{"hidden_size": 256, "d_shared_expert": 0, "hidden_act": "gelu", "normalize_top_k": false, "lr_router": 0.000842, "norm": "layernorm", "norm_eps": 1e-05}
Below are experts of layer 3 (counted from 0) of a mixture-of-experts language model. Rows are named router (the router's row for the expert), up (a neuron's input weights, with its number) and show model dimensions 0-255. Each number is 128 + 32 x the weight over its row's rms, rounded and kept within 0 to 255.
Before each expert's rows: a language model's description of what the expert responds to. This comes from a sample of Wikipedia text that the model never trained on.

# expert 14
What it handles: Year digits, taxon names
router [134 137 128 136 135 141 106 112  74 176 104 133  72 129 132  51  91 104 124 151  85 120 169 146 121 156  81 127 134  40 155  92  97 134 187 115 155 123 123 120 117 165 186 110 126 142  90 167  96 107 167 102 138 110 158 161 140 181  74 127  91 101 136  73 112 107 124 107 150 105 108 151 184  93 121 166 136  83  96 103 202 155 126 112 116 127 178 171 108 136 109 162 125 153 145  98 117 131 105 157 127 157 144 155 149  78 128 150 123 143 113  96 111 120 111 106 158 156 106 102 126 106 169 160 131 106 157 154 117 168 134 183 126 144 157  80 150  72 118 166 148  71 149 151  81 120 159 116 165  89 180 154 162 152  88 111  88 138 153 152 154 153 108  46 151  71 141 158 125 188 168 123 157  90 117  94  51 113 121 179 154 155 137 155 145 159 163 144 152 149 119 102 111 158 170 164  91  91 190 152 104  68  34 172 111 103 148  93 122 134 176 162 148 127 134 111 131 112 133 123 120 186 117  78 113  83 143 159 141 106 101 104  96 146 108 138 112 143 145 126 106 182 157 114  93 116 146  60  24 147 161 115 189 168 164  81]
up1 [144 124 102 136 166 135 138  99 180 145 177  85 120 104  62 121 108 101 141 112 134  61  98 148 157 157 177 115 128 112  90 125 141 189 141 134 106 121 126 178 133 125 128  89 144 156 115 150 117 131 109 109 119  98 157 117  81 104 109 201 197 120 162 127  95 141 120 168 148 149 164 163 138  81 149 184 170 132 169 108 102 146  84 134 126  87 120 127 178 129 151 124 100 185  96 167  76 117 118 189 110 111 121 107 154 135  96  79 122 157 102  52 130 131 145 185 154  90 161 135 133 156 130 117  86 215 119 140 127 138 145 135 127 136 133 151 110 172  70 118  68 140 112  97 157 198 121 132 119 114 156  69 145 215 123 138 117 129 103 124 143 137 163 124  56  95  95 171 134 112 161  86 122 168 173 162 127 154 205  40 161 138 125  93 150 157 147  87 143 134 132 142 146  96  64 191 120 161  76 186  95  73 160 151 184  93 147 108 131 117  90 123 115 126 118  92 143 109 155  84 117 156 179  81  96 129  87 105  93 159 126 109 127 152 112 151 140 108 134 116 114 141  71 134 176 111 168 162 101  92 125 187 106 112  71  76]
up2 [145 186 100  99  66 124 143 137 131 145 101 122 125 110 151 130 125 131  84 127 113 167  92  94 158 101 155 143  64 111 145 177 112 118 176 146 190 129 144 140 127 125  84 135 106 128 158 176 171 100 201 113  84 101 116 117 135 116 102 157  99 126 110 139 176 158 182  85 116 162  72 114 150 109 146  99 143 165 156 143 159 105  52 164 137 148  77 141 104 140 112  94 189 111 121 124 115 115 125  31 150 111 115 108 162 172 168 117 178 166 119 106 134 139 147  97  98  99 135 158 127 129 140  95 152 126 115 165 113 119 121 122 129  59 138 154  77 140  59 118 168 188 147 122 121 175 118  96 130  70 169 176 174 117 146 156 109 103 153 102 164  79  43 225 101 133 125 132 124 156 106  90  92  88  61 162 135 116 173 171 140 151 142 129  87 110 163 108 116 113 108  81 144  95 102 140 134  96  56 104 107 177 122 141 162 103 152 168 165 109 162  73 142 152 136 177  59 152 143 127 126  85 189 172 110 103 145 121 123 143 127 147  90 133 163 127 103 100 123 103 136 143  80 105 118 104 126 137 149 158  35  84 159 164 142  85]
up3 [128 108 156 122 155 145  95 127 139 162 127 149 134 128 161  75  92 163 149 102  98 122 142 101 126 162 134 127 117 171 145 138 106 175 136 138 117 133  71 107 145 112 138 104 119 148 142 107 208  92 211 167 158 104 111 146 142 132 114 173 120  80 185 126 190  73 120 152 105 139 148  69 122  97 143 117 116 161  90 160  79 128 100  70 149 112 153 158  82 121 109 119 110 113  89 109 171 154  86  86 111  82 117 134 173 148 118 112 122 111 132  86 119 169 154 146 165 117 142 152 140 151 124 123 153  71 134 160 147 130 135  97  75 155 101 130 105  82  89  74 119 152 195 131 156 117 214  98  74 105  29  66 168 178 116 119 133 134 150 143  78 140 122 170 123 157 115 154 123  85 104 117  77 105 104 105 113 132 171 155 114 149  66 137 171 160 112 138 120 166 119 185 213 142 158  76  91 115 102 135 164 116  99  85 131 129  97  65 143  62  94 117 110  89 120  90  93 182 134  27 135  93 119 173 193 156  96 117 142 118 177 146 108 147 154 134 107 107 147  85 163 177 141 160 125  99  95 107  85 126 104 108 162 124 113 160]
up4 [ 69 121 178  92 107 146 154 146 143 144 112 177 102 138  84 172 129 127 125 119  84 164 132  90 106  65 114 194 144 117 116 141 101 129 103 136 121 115 124  90 125 109 192 132 163 149  70  83 163  93 190 158 140  46 198 130 179 159 144 181  90  86  65 111 182 136 110  93 157 129  63 145 115 105 145 129 146 160 101  92 159 147 119 103  85 143  94 137  89 171 167 130 174 134 103 106 107 176 162  33 109  99 133 120 135 123  90 135 125 144 128 117 170  97 135 159 172 136 141 217 146 127 138 147 133 130  92 133 109  71  50 109 168 122 156 133 150 144 128  87 126 137 119 169 150 131 118 114  89  38 112 157 124 124 141 173 170 151 200 128 146 126 143 142  98 109 104 148 151 124  86 117 118  80 184 150 114 124 168 127 126 124 125  90 100 116 128 108 128 142 206 166 149  72 113 107 198  71 128 128 163 132 120 121 151 154 140 189 163 114 163 144 155 176 133 138  73 166 154 133 164 116 143 178 129 110 110 158 124 163 122  66 197 189 166 120 102 113 105 123 125 104 138 153 146 122 126 155  95 123 138 161 123 113 150  66]
up5 [141 158 121 123 105 164 181 193 119 143  69 131 146 158 110 104 166 142 166 161  81 171 124 144 128 215 131 161 150  83  86 133 148 152 110 141 154 102 130 158 143 137 145  90 119 166 133 145 189 116 128 128 146 132 154 199 144 107  96 175 133  95  95  93 162 106  88 107 117 138  83  53  97  94  93 103  75 150 142 130 113  81  93 189 168 126 125 100  71  82  89 125  92 155 146 185 137 134 102  69 141 122 198 102 147 144  59 132 110 127 162 129 138 110 170 148 132  95 141 107 136 136 112 148 142 123 151 125 113 145  33 114 150  69 127 116 110 109 101 149 152 171  70 178 138 108 102 170 153 102  93  72 126 162 104 115 166 170  78 135 160 124 131 136 114 234 134 176 115 155  96 156 154 120 112  98 100  91 126 160 153 113 115  57 151 153 145 117 145 155 177 111 140 120 122 205  92 181 129  98 117  92 145 117 104 171 132 150  79 152 109 157 115 129 110 121 102  62 164  87 143 110 163  61  78 183  94 112 112 123 108 120 147 104 111  80 168 162 124  79 158  85 143 146 125 140 142  82  69 123 115 101 142 119 133 134]
up6 [143  54 133 120 108 132 102 157 215 117 121 140 102 120 122 177  71 149 100 167 104 177  55  78 118 163 172 150 159 146 102  80 105  39  96 143 127  28 126 163 120 111 157 128 125 117 125 140 132 108 226 146 133  75 125  98  70 151 100 158 159 143 105 100 144  82 155 142 132 138 120 153 146  89 125 108 121 107  92 139 119 147 182 150 137 137 105  88 158 140  82 135 179 150 100 127 120 154 135  94 148  88  80  23 123 207 154 131 142 178 139 133 120 101 112 142  86 143 114 136 154 150 147 114 139 125 100 137 136 173 195 120  99  80 144 127  82 123 136  62 134  99 117 156 116 184 119 149  85 121  28 135 142 104 140 129 162 171 105 102 132 113 154 144 158 177 157 127 175 112 156 172 133  59 169 113 121  88 114 137 109  74 122  90 186  94 107 110  84 139 130  98  74 129 148 152  65  98  98 157 121 114 161  93 100 128 159 139 132 150 229 149 112 133 176 137 160 150 127 102 137 125  97 134 109 151 128 154 113 138 130  79  87 117 153 105 140 168 141 125 119 169 127 109 142 162 130 119 134 124 108  98 108 115 104 148]
up7 [130 145 157 140  73 175 160 160 102 155 120 176 108 113 176  99 126 160 143  95 151 132  91 123 104 123 140 117 127  90 160 155 140  65 163 118  98 160 160 158 115 110 147 178 105  80 161 171  44 175 114  93 100 170 127 139 132 124 132 157 152 125 118 130 154  69 171 133 143 107  72 154 127 149 180 135 167 114 150 154 153 145 181 148 125 127 126 119 130 128 105 132 152  89 136 191 164 145 136  79  93 206  95 129 114 178  79 122 142 128 171  86  96  88 158  83 138 126 126  89 138 166  87 129 147 107 108 136 162 134 113  92 163 132 110 133 165 121 111  91 159 124 157 107 169 132 173 174 139 137 131  90 199  77  98 173 111 131 137 138 161 117 138 206  93 142 108 172  95  95  30  90 110 171 144  92 127 155 146  94 126 108 116 126 140 149 122  31 122 128 117  89 117 151 116 133 111 155 124 138  49 127 111 130 113 146  81 159 175 104 137 105  70 106  75 135 132 184 101 101 125  84 182  62 102 191  85  81  97 129 180 103 114 135 188 115 140 129 124 128 138 145  90 147 204 113  89 166 156  74 136 126 154 138  86  83]
up8 [175 133 155 148 131  69 119 130  89 106  98  73 111  93 140 169 144 138 132 110  79 144  87 111 113  93 142 134 138 165 138 117  64 118  90 163 155 111 151 142  54 108 155 108  89 149  92 115  86  96 154 124 218 132 107 119 130 163  92 148 125 110 158 114 138 168 154 131 173 191 129 142  72 126  72 121 129 151 128 143 131 100  88 180 121  80 131 159  91 151 152 179  92 160  82 118 191  87 114 109 138  87 137 112  80 123 129 145 164 122 106 158 121  97 134 105 103 116 101 212 174 159 102 113 148  67 197 129  83 145 169 123 164  95 137  47 196  79 190 127 134 129 109  89 169 140 145  84 137 109 166 110  94 152 106 106  95 174 100 153 134 145 120 144 154 145 141 158 162 144  65 112 138 199  75  76 144 160 164 117 136 151 100 123 149 156  79 110 118 113 105 119 202 145  86  88 145 144  86 149 102  85 138 116  85 158 132 125 154  74 132 169 174 152 135 106 155 112 122 131 118 123  89 154  94 140 137 119 107 169 157 147 147  87  94 120 113 126 190 190 122 103 124 108 182 129  79  43  99 112 111 161 154 154 104 146]

# expert 54
What it handles: Capital initial letters
router [170 147  85 110 117 137  99 167 149 103 165  87  99 157 177 106  71  92 149 140 124 103  90  64 161 118 113  81 153 130  86  57  49 107 114  87 180 100 104 139 101 145 139 109 118 102 115  65  71 151 106 145 145 117 120 137 120 117  94 174  94 141 111 138 152 149  63  91 121 138 124 101 166 146 160  97 145 118 141 125 149 154  68 132 162 105 130 105 159 114  97  69 177 109 138 131 168 163 112 121 148 148 129 114 160 192 171 143 152 162  93 157 162 151 103 142 135 173  97 161 195  84 124 131 147 108 158  89 102 116  90 160 136 130 108 129 125 106 168  71 118 198 124 199 110 120 186 141 168  96 135 129 111 127 121 146 128 110 140  96 134 134 138 100 158  72 118  83 170 146 162 125 162  98 121 176 153 105 185 127 160 161  92 107  87  83 128 160 176 118 136 135 123 127 133 182  71 151 181 173 127 103 100 175 185  73  98 143 133  93 106 153 146 127  87 140 115 152 164  99 113 136 136 117 184 155 130 189 162 146 108 175 136 150  98 165  74 186 145 135 114  99  58 183 125  96 199 120 136  49 169 102 127 144 158  88]
up0 [133 183 121 139  98 144 135 135 105 151 147 107 107 126  86  61 138 174 151 144 144  83 101 112 167 106 132 132 140 101 177 111 130 165 128 130 156 110 142 160 117 151 115 117 140  81 166 119 117 112 131 129 130 115 163 115 154 170 150  72 127 173 145 128 134 151 154 167  60 139 154 172 109 177  85 136 158 135 106 146 148 185 123 187  65 145 127 147 147 137 104  89 118 122 191 124 141 146  58 114  84  79 124  90 151  53 143 121 198 155 128 165 121 107 159 192  99  96  90 135 103 104 135 137  86 106 171  96 147 103 137 158 164 142 139 137  94 157 161 113 171 173 171  99 126 121 143 192 124  94 142 130 126  68 101 167 148 108 117 107 158 144 143 168 151 151 163  80 106  96 156 146 170 146  77  82  98 180 129  90  65 124 131  80  95 102  98 157 130 120  59 130 132 124 124 118 171  94 138 130 134 111 194  58 127  65  74 107 122 162 201 102 152 210 158  90  72 185  89  84 122 128 133 201  86 159 151 185 118 135 111 145 148 153 148 104 129 121 119 114  96 112 144 110 177 184 126  73 164 129 175 101  68 140 127 113]
up1 [148 132 120 148 139  83 176 140  82  99 152 128  78 155  88 163 101 120 112 121  94  84 146 108 108 114 138  82 116   8 142 113 182 126 135 112 130 109  90  30 150 162 107  95 125 100 132 140 129 131  99 155 145 148 160 166 148 141  51 120 118  85 106 114  87 150 114 116 155 107 164 137 154 137 111 124 146 122  98 164  85 149  97 136 145 116  80 120 129 143  65 180 111 146 120 176 105 131 115 161 126 140 137 145 127 136 170  55  96 154  71 161 138 147 124 122  94 199 148 155 127  66 112 139 105  95 155 120 112 223 155 117 144 124 170 159 144 154  48 115 139 116  89  84 139 143 114 156 149 158 103 146 123 207 127  99 102  85  71 107 116 152 123 110 142  81  92 110 170 167 151 123 181 140 149 128 115 143  84 172 119 180 100 117 125 152  93 138 165 127 181 132 124 108 155 150 159 109 128 134 129 169 187 162 147 144 111  80  99 169 138  92  66 102 129  58 109  96 148 116 170 169  97 156 133 123 133 112 122 206 157 114 147 147  78  71  69 168 157 124 129  83 113 119 164 157 128 161 129 102  55 175 180 114 132 133]
up2 [126 119  77 123  68 170 170 137  88  98 115 124 116 148 121 130 147 109 127 172 168 155 148  62 146 112 136 120 153 120 154 108 162 136 109 142 175 118 171 152 110 115 105 114  83 147 105 111 170 127 107 145 118 142  82 119  60 203 122 102 112  68 125 116 152 154  98 141 120 124  20 144  98 146 156 115 120  98 149 126  90 112 192  88 130 105 120 102 110 120 195 134 196 156  84 166 150 161 186 145 118 105 240 124  65 175 126  74 107 130  97  52  81 167 200 104 107 137 166 140 113 128 123 113 183 154 151 118  91 167  86 138 140 110 111  90 106 134 118 141 102 131  94  62 147 179 178 162 182 168 137 137 132 165 128 117 168 111 120 133 160 136 156 118 172 195 158 160 148 144 141  86 137  66  96 123 132 124 126 160 122 120 127 150 148 141 129 183 143  82 117 136 123  88 146 188 163 123 116 189 137 125 114 114 147 109 129 105 150 135 165 124 106 126 183 134 106 142  47  89  98  92 144 102  90  87 150 178 141 139 121 111 146 124  58  53 124  99 137 168 141 141  83  78 119  92 119  97 165 135 134 108 131 119 103 134]
up3 [107 150 167 160  81 145  96 147  95 144 124 105 140 136  91 120 176 148 150 147 116 127 160 159 127 174 105 157 108 108  90 121 117  34 152 152 150 129 109 129  74 207 140 159  83 149 117  97 132 163 171 126 119 118 138 189 152 168 140 104 123 151 175  79 114  95 149 155 120 195 147 132 101 113 185 216  76 108 114 167 156  30  76 188 106 164  77 124  85  39 103 115 137 130 105 133 144 164 117 107 152 128  99  27 110 156 129 150 136 114 121 126  74 166  78 175 119 101 116  95  91  85 138 103 112 125 110 125 145 115 117 197 159 187  76 150 112 172 149 180 129 104 103  99 155 129 151 140 137 106  92 137 124 155 151 125 152 108 165 151 168 187  81 112 101 108 125 121 189 102 134 155 128 125 144  82 123 129 141 122  61 139  74 129 128 116 168  92  80 112 134 158 128 122 141 142 141 111 117  93 105 152 104 122 129 143 101 101 112  97 138 122 117  73 145  60 115 172 158 125 137 141 138 134 123 124 122 165 156 133 132 128 117 200 124 152 185 112  89  82  86 128 127 132 129 119 107  90 109 183 122 210 143 108  76  79]
up4 [132 164 125 124 119  70 144  84 127 136 131  92 135 126 180 107  79 217 142 123 160 155 120 140 131 113 165 139 122 196 140 161 138  67 112 152  91 110 176 137 132 157 147 120 114 121  85 145 100  67  93 101 109  55 154 195 136 169 129 173 110 124 123 114 137 153  80 140  89 144 166 120 161 156 176 171 149 135 149 122 177 121 184 141  79 132 137 124  76 144 125  86 104 114  94 149 124 151 155 195 119 173 145 136 108 147  85 124 142 188 115 163  59 139 153 132 127 106  79 205 124 138 103 120 138 117 163 118 103 149 110 123  55 133 136 111 129 114  96 145 167 111  97 125 111 134 120  52 152  91 144 101 104 153  72 145 152 120 104 146  82 121 103 159 171 120 178 133 167  73 107 180 171  89  58 101 134 207 155 110  63 106  97 149 162 151  40 165 147 159  82 104 141 125  99 132  91 166  79 104  80 110 125 181 158 146  82 202 121 158 165 121 136 167 135 171 103 167  97 109 156 125  42 133  58  98 119 158 117 117 105 128 124 152 148 103 145  81 132 123 109 105 120 122 110 130 131  73 119 129 121 118 126 126 139 140]
up5 [172 119 111 110 152 100 106 107  38 142 102 149  80 147 147 175 113 114 139 143 128 115 113 154  83 165 125 129  93 161 118  95 135 122 103 211  73 132 145  89  89  58 116  92 149 102  92 124 138 105 103  73 143 130 213 133  65 150 100 151 162 154  96 143  70 176 142  90  69 183 166 160 180 127 105 164 154 139 171 156 104 143 121 144 144 147  72  89 153  77 106 203 138 125 150  97 111 156 163 164  90 123 145 160 146  59 109 116 112 102 187  83 140 162  99 135 112  77 137 124  81 129 162 181 131 119 114 144 146 139 115 138  85 146  86 138 127 105 113 135  46 152 148 190 101 127  90 101 149 145 110 147  80 118  99 157 145 130 114 145 156 168  93 149 115 159 198 113 130 121 125 144 141 147  95 152 168 125 136 149 110 159 130 126 113 150 100  90 161 176 145 132 103 109  98 178 152  91 120 139 136 141 199 129  64 150 231 161 137 155 145 119  86 150 173  56 143 112  79 139 145  89 117 141 102  92 142 169 129 154  86 188 129 115 187  88 149 135 165 110 172 145 128 143 107 147 124 138  70 115 115 100 126 142 152 129]
up6 [131 174 142  62 183 117 102 141 118  72 137 116 142 141 162 135 160  91  80 180 141  83 148 140  93 152 139 225 171 112  97  66 122 102  98 121 107 134 186 122 217 146 123 106 186 160 159 142 106 123 202 118 149 139 127  67 156 116  90 161 199 121 172 145 173 160 115 140  52 165 145 127  97 182 168 115 135 156 120 174 119  97 108 131 104 115 109  86 172 120 105 135 134 145  73 172 109  97 146 130 152 137 129 145 112  98 116 126 117 190 133 162 158  92 112 158 113 147 133  80 178 131 124 169 134 103 113 111 175 149 108 102  89 136 147 149  92  75  87 112 208 120 176 159 140 153 119 145 153 101 131 123 131 113 124  95 121 110 150 142 185 151 113 128 136 161 216  77 146 145 104  94 144 126 128 102  78  98 127 185 131 134 116 169 112 145 140 105 148 100 142  84 117 158 106  50 137 142  92 130 123  73  94  85 133 136 121 130 166 125  90 110 142  94 167 130 131  74 191  86  89 119 109  93 121 145 120 157 131 112  95 112 137 188  66 149 120 140 142  52  93  90 127 149 125  97  76  91 124  91 164 148  94 109  74 122]
up7 [121 167 156 201  98 107  93 134 148 133  82  97 156 103 161 114  63 134  69 116  93  88  99 183 154  83 158  89 127 116 131 125 115 125 113  98  82 157 126  64 113 133 154 103 108 176 105 140 128 142 115 118  96 164 166 142 161 115  76  69 141 170 157 155  92 116  89 101 103 144 141 185 111 114 154 155 121 149 116 170 172 121 107 141 186 126 137 112 116 139 176 109 166 129 142 115  66 164 101 191 113 141 112 116 133  75 145  95 148 114 169 128 147 148 136 129 170 144 112 153 208 192 157 147 170  90  84 164 134 109 196 111 101  79  37 169 131 118 140 166  72 120  94 176 123 168  64 118 110 138  98  48 159 158 141 142 118 140 120  95 107 130  60 139  91 152 185 154 122 109  94 158 129 104 139 108 173 133 135 150 141  91 119 140 106 208 129 128 119 140  88 110 138 106 110 130 138 148 164 161 157 136 128 107  83 132 119 163 190 188 124 134 152 186 135 150 115 164 140 109 158 125 115  72 106  53 120 139 136 185 147 133 173 172 146 152 124 106 140 183  93 162 142 195 144 138  87 149 105  94 167  75 139 129 160 105]

# expert 42
What it handles: Number endings, ISBN prefixes
router [133 140 124 118 126 144 121 108  76 167 111 129  59 125 138  53  90 107 125 151  79 108 167 158 140 156  83 132 122  35 154  90  99 124 177 123 154 129 125 115 133 177 182 108 130 136  85 181 111 122 162  97 143 103 157 155 124 185  74 131  92 112 133  74 111 106 136 114 144  91 110 135 186  86 118 170 131  77  94 104 190 145 128  96 120 122 178 158 107 131 105 152 136 156 117 113 114 128 110 150 127 155 151 156 154  75 136 150 131 154 104 102 112 123 105 102 128 165 100  99 132  99 166 153 161 107 159 148 107 179 148 189 115 141 153  83 149  77 113 165 145  67 126 148  88 106 148 111 181  98 182 159 164 151  74 117  85 118 161 140 158 163 123  50 155  79 141 151 133 185 164 115 171  90 106  98  45 110 116 175 159 150 136 151 141 170 151 149 152 139 124 117 100 163 169 164  88 102 186 147 114  80  41 166 101 107 139  95 125 133 187 149 146 139 113 118 124 111 133 116 119 185 108  73 119  81 139 159 138 105 105 106 112 139 107 148 113 141 149 113  88 175 148 116  87 116 145  60  31 164 166 119 179 171 160  82]
up1 [ 95 121  71 152 120  83 116 212 155 169 165  75 150 113 158 129 158 145 156 115 119 119  93 109 124 116 131 139 176  96 192 130 118 120 109 105 134 208 113 140 140  56  97 123  96 101 160 185 109  86 157 158 127 125 144 167 137 144 151 191 181 130 144 119  93 118 140 151 171  78 114 124  81  72 111 115 134 152 130 160 178 166 108 158 169 131 136 180 150 140 118 128 108 102 137 158 171 136 100 104 122  92 173 102 150 115  62 111 152  86 108 184 146 152 135 101 207 173 133 144 164 120 131 114 128 163 120 109 176 170 137 129 137 125 146  99 122 156 155 145 158 116 129 131 129  89  58 173 110 152 123  52  93 129 140 161 150 152  91  68 151 162 157 163 145 134 163 139 172 192 120  68 150 102 156 117 100 141 158 156  94 132 111 100  98  26 127 131  57 114 159 120  90 139  54 147 137  74 164  76 183 129 175 105 102  68 143  90 143 208 135 135 116 115 115 100 118 139 185 136 163 158 150 126 142  87 117 113 130 126 139 163 140 128 150 197 144 176 156 143 123 101  83 169 160 136  75 162 145 155 129 119 107 115 138 110]
up2 [102 166 142  96 129 131  96  90  96 109 136 162  95 127 151 177 130 162 136 118 153 162 139 118  97 142 188 166 151  90 118 142 147  98 133 163  94 123  85 144 123 109  58 101 109  79 212 157 101 135  97 157 120 118  95 111 132 107 142 126 155 111 118 202 168  89 142 125  95 182  93 101 161 187  90 140  95  88 159 111  96 128 103  83 108  57  82 124 189  81 165 119 130  49  62 141 177 112 163 135 143 153 118  69  90 107  85 138 134 181 120 132 136 102 162 106 161 194  92 144 121 240 152  86 129 174  84  57 114 162 130 113 166 141 122 126 137 185 143 159 157  73 102 137 161 133 142 132 132 101 150 168 139 130 118 112 148 115 153 140 107 153 144  99 111 131 142 119 143  91 131 108 220 190 181 146 152  97 115 128 171 119 162 114  87 146 164 145  72 164 118 158 126  80  75 154 166 122 115 125 122 100 138 129 123 136 123 161 127  59 135 135  65 157 137 132 128 165  98 106  89  96 160 108 152 216 136 143 111 169 114 143 131  80 170 123 115 130 142 155 108 152 182  95 135  98 142 142 162 160 117  95 125 126 153  83]
up3 [145 156 153  96 152 135 125  70 120 130 108 175 107 178 184  66 152 164 189 154 126  96 110 135 176 141 125 169  84 153 128 117 146 121 164 152  69 102  95 121  96 106 141  85 150  67 119 167 227 108 103 176 178 138 137 160 162 150 139 132 117 145 150  89 145 118  82 119 103 127 126 155 140 105 129  95  42 181 153 133 133 115 136 116 130 151 106  87 182 120 163 176 139 149 106 134 149 112  94 168 164  64 167 150  94 139 160  86 146 142 121  83  68 138 178  70  94 119 123 133 140 207 133 106 150 127  76 120 111 167 110  99  85 138  38 113 173 170 124 119  87 120 129 110 125  97 151 125 102 190 111 147 158 109 111 146 164 114 113 135 118  88 150 190 118 175 147 145 127 119  60  95 166 115 144 112 155 136 230  97 138 172 145 115 114  84  58 143 143 152 104 135 122 130 175 143 145 171 161 136 182 136 132 137  90 115 129 137  91 100 115 120  72 106 100 134 113 192  99 127 132  82  63 151 103 126  97 113 111 107 145  99 144 171  95 200  81 130 132 126 106 114 152  88 106  91 113 162 124 177 100 142 105 118 159 128]
up4 [112 175 108 127 159 139 152 178  95 123 136 128 135 173 140  96 146 144 113 124 110 166 102 169 141 121 246 149 109  90 117 144 141  79  91  97 148 122 150 110 108 132 166 193  77 108  95  85 135 122 124 121  93 109 125 105 122 112 125  87 103 159 111  99 128 105 189 136 124 203  97 123 113 129 101 132 105 123 132 120 178 130 232  96 128 157 120  87  67 124  47 165  41  60 132  87 156 173 154 153 175 117  99 177 133 134 154 165 145 115  84 129 137  96 122 113  98 116  97 117  85  96 190  88  87 124 117 129  86 161  94 127 132 114  98 125 137  96 126 140 103 118 153 129 120 161 118 144 150 125 178 120 123 119 130 128 163 198 122 133 147 149 146 117 145  99 190  38 123 141 161 103 205 189 105 154 146 127  88 136  87 160 133 117 143 136 138 114 102  91 150 132 120 141  57 107 191 150 142 138 144 163 184 138 122 146 163 132 132 121  77 133 106 112 146 114  72 135 142 173 130 136  92 101 112 143  67 107 140  65  83 131 115  97 140 136 145 175  88 158  95 116 169 128 106 117 169  88 134 175  83  71 100  95  91  60]
up5 [ 84 135  92 138 150 100 137  95 178 176 142 134  88 148 195 105 142  91 140 159 143 161 132  81 159 117 172 141  91 123 117 166  92 108 133 110 155 108 111 150 156 143 113 155 141 170 121 167  94 159  56 154 133 131 160 130  89 111 140 119 134  76 149 106 121  39 103 173 116 174 167 118 146 153 163  96  99 199 130 114 140  72 143 124 141 113 130 144 203 130 162 160 134  93  84 171 161 128 158  81 149 107 132 145 126 111 122 103 179 159  87 125  61 122 125  82 122 137  65 140 162 149 145  98 122 120  41 116 134 178 151 113 116  86 173 116 160 133  42 184 131 145 175 133 157 120 123  74 131 124 131 113 140 110 124 153 169 139 129 125 124 101 127 186 118 134 103  96 158  73  92  70 144 161 113 169 217 175 111 120 120  91 185 119 100 139 111  95 119 161 116 133 150 155 181 194 165 164 133 120 163 178 134 164 131 145  84 109 122 152 137  82  94 113 103 118 100 164 171 130 119 123 133  97 153 100 182 147 108 174 155 101  85 117  69  83  96 133 122  93  56 162 185  96  94 157 153  72 114 119 159  97  98 131  83 112]
up6 [136 162 179 192  63 159 125 116 129  63 157 108 174  92 152 160  98 157 183  95 160 169 119 151 198  51 138 167 119 107 117 102 106 151 128 121  96 123 127  85 122 142 142 144  55 130 153 121  63 100 107 132 167 159 116 116  54 186 128  78  83 145  98  97 168 152 140  87  85 167 180 136  81 135 172  87 180 126  95 210  68 112 107 127 113  82 130 150 134  77 118  71 140 163 158 133 130 160 177 115 108 109 138 113 149 136 115 135 137 104  82 118 188 102 123 180 158 158 137 141 153 116  76 100  97 167 127 105 136 155 131  93 127 112  47 118 116 154 102 103 105 129 121 131  92 122 115 101 120 100 129 151  79 112 145 153  78  68 142 135  91 172 158 151  96 149 136 113 125 182 129 120 142 124 154 161 137 177 159  90 118 100 150 163 170  97 160 129 141 125 143 189 106 117 158 126 169 177 116 156 165 111  83 127 160 167 145  94 229 155 120 120 130 137 142 154  91 103 125 123 120 146 118 106 177 186 161 102 139 187 137 116 165 110 134 112 167 115  68 137 137 140 132 137 181 171  94  72 123 128 144  66 146 138 104 137]
up7 [172 137 106 119 141 100 135 102  95 184 155 107 110 130 125 181 186 136 175 118 111 157 170 163  97 118 100 103 127 132 182 120 138 156 144 184 102 144 158 109 117  96 155 132 104 189  88 157 186 151 144 118 114  94  21  87 131 104 145 150 113 160 201 128 142 144 126 199  57 130  91 108 123 180 114 106 160 176 121  79 118  75 187 168 119  65 111 159 149 137 119 167 126  47  78 153 141 148 108  91 153  91  80 164 121 149  68  94  93 139  86 185 158 114 134 157  80 155 121 162 160 110 126 125  96 127 144 100 115 113 138 142 136 162 130 126  82 112 101 162 110  89  90  99 128 117 173 103  93 104 140 108 132 106 107 119 153 179 170 118  88 142 158 111  99 135  91 151  98 174 130  64 176  98 103 142 173 139  51 134  87 114 111 110  96 127  50 112 124 110 133 112 136 124 197 190 158  93 132 116 120 168 108 139 108 133 107 146 157 107 116  59  98 163 142 120 121 101 121 114 156 179 140  62 139 191 148 118 124 160 140 101 115 132  95 179 147 135 160  57 142 122 193 116 156 123 151 128 118 137 142 116 168  87 125  92]
up8 [182 140 100 156 137 123 115 116 101 140  74 126 126  88 158  83 138  97  93 128 130 120  82 139 148  54 194 128  90  93 154 168 119  97 140 137 104 152 106 142 127 120 106 194 133 117 122 148 129  71 138  97  94 147 144 154 192  67 144 105 173  91 149 124 146 114  75 110  88 147 162  89  86 149 146 104 228 144 168 150 141 135 114 162 143 137 148  98  87 109  99 103  87 102  45 116 170 110 146  68 130 113 107 165 103  65 182 154 129  81 147 113 127 102 130 130 114 176 153 121 123  57 154 144 134 162 127 166 106 137  87 150 136 177 168 140 105 148  93 113 131  93 136 135 141 157  76 117 125 158 140 148 165 137 153 111 154 156 143 219 162  96 176  91 140 126 222 102  99  96  99  69 186 145  74 133 131 116 149 144 130  96 139 150 164 161 130 126  72 147 150 190 144 120 168 119 124 127 126  77 111 146  87  63 132 114 149  83 100 132 198 115  93  93  77 102  52 108 172  80 141 111 111  87 119 125 146 137 137 118 117 164 101 106 126 184 144 182 153 163 150  98 142 178 131 129 111 103  67 103 107 106 146 118 122 114]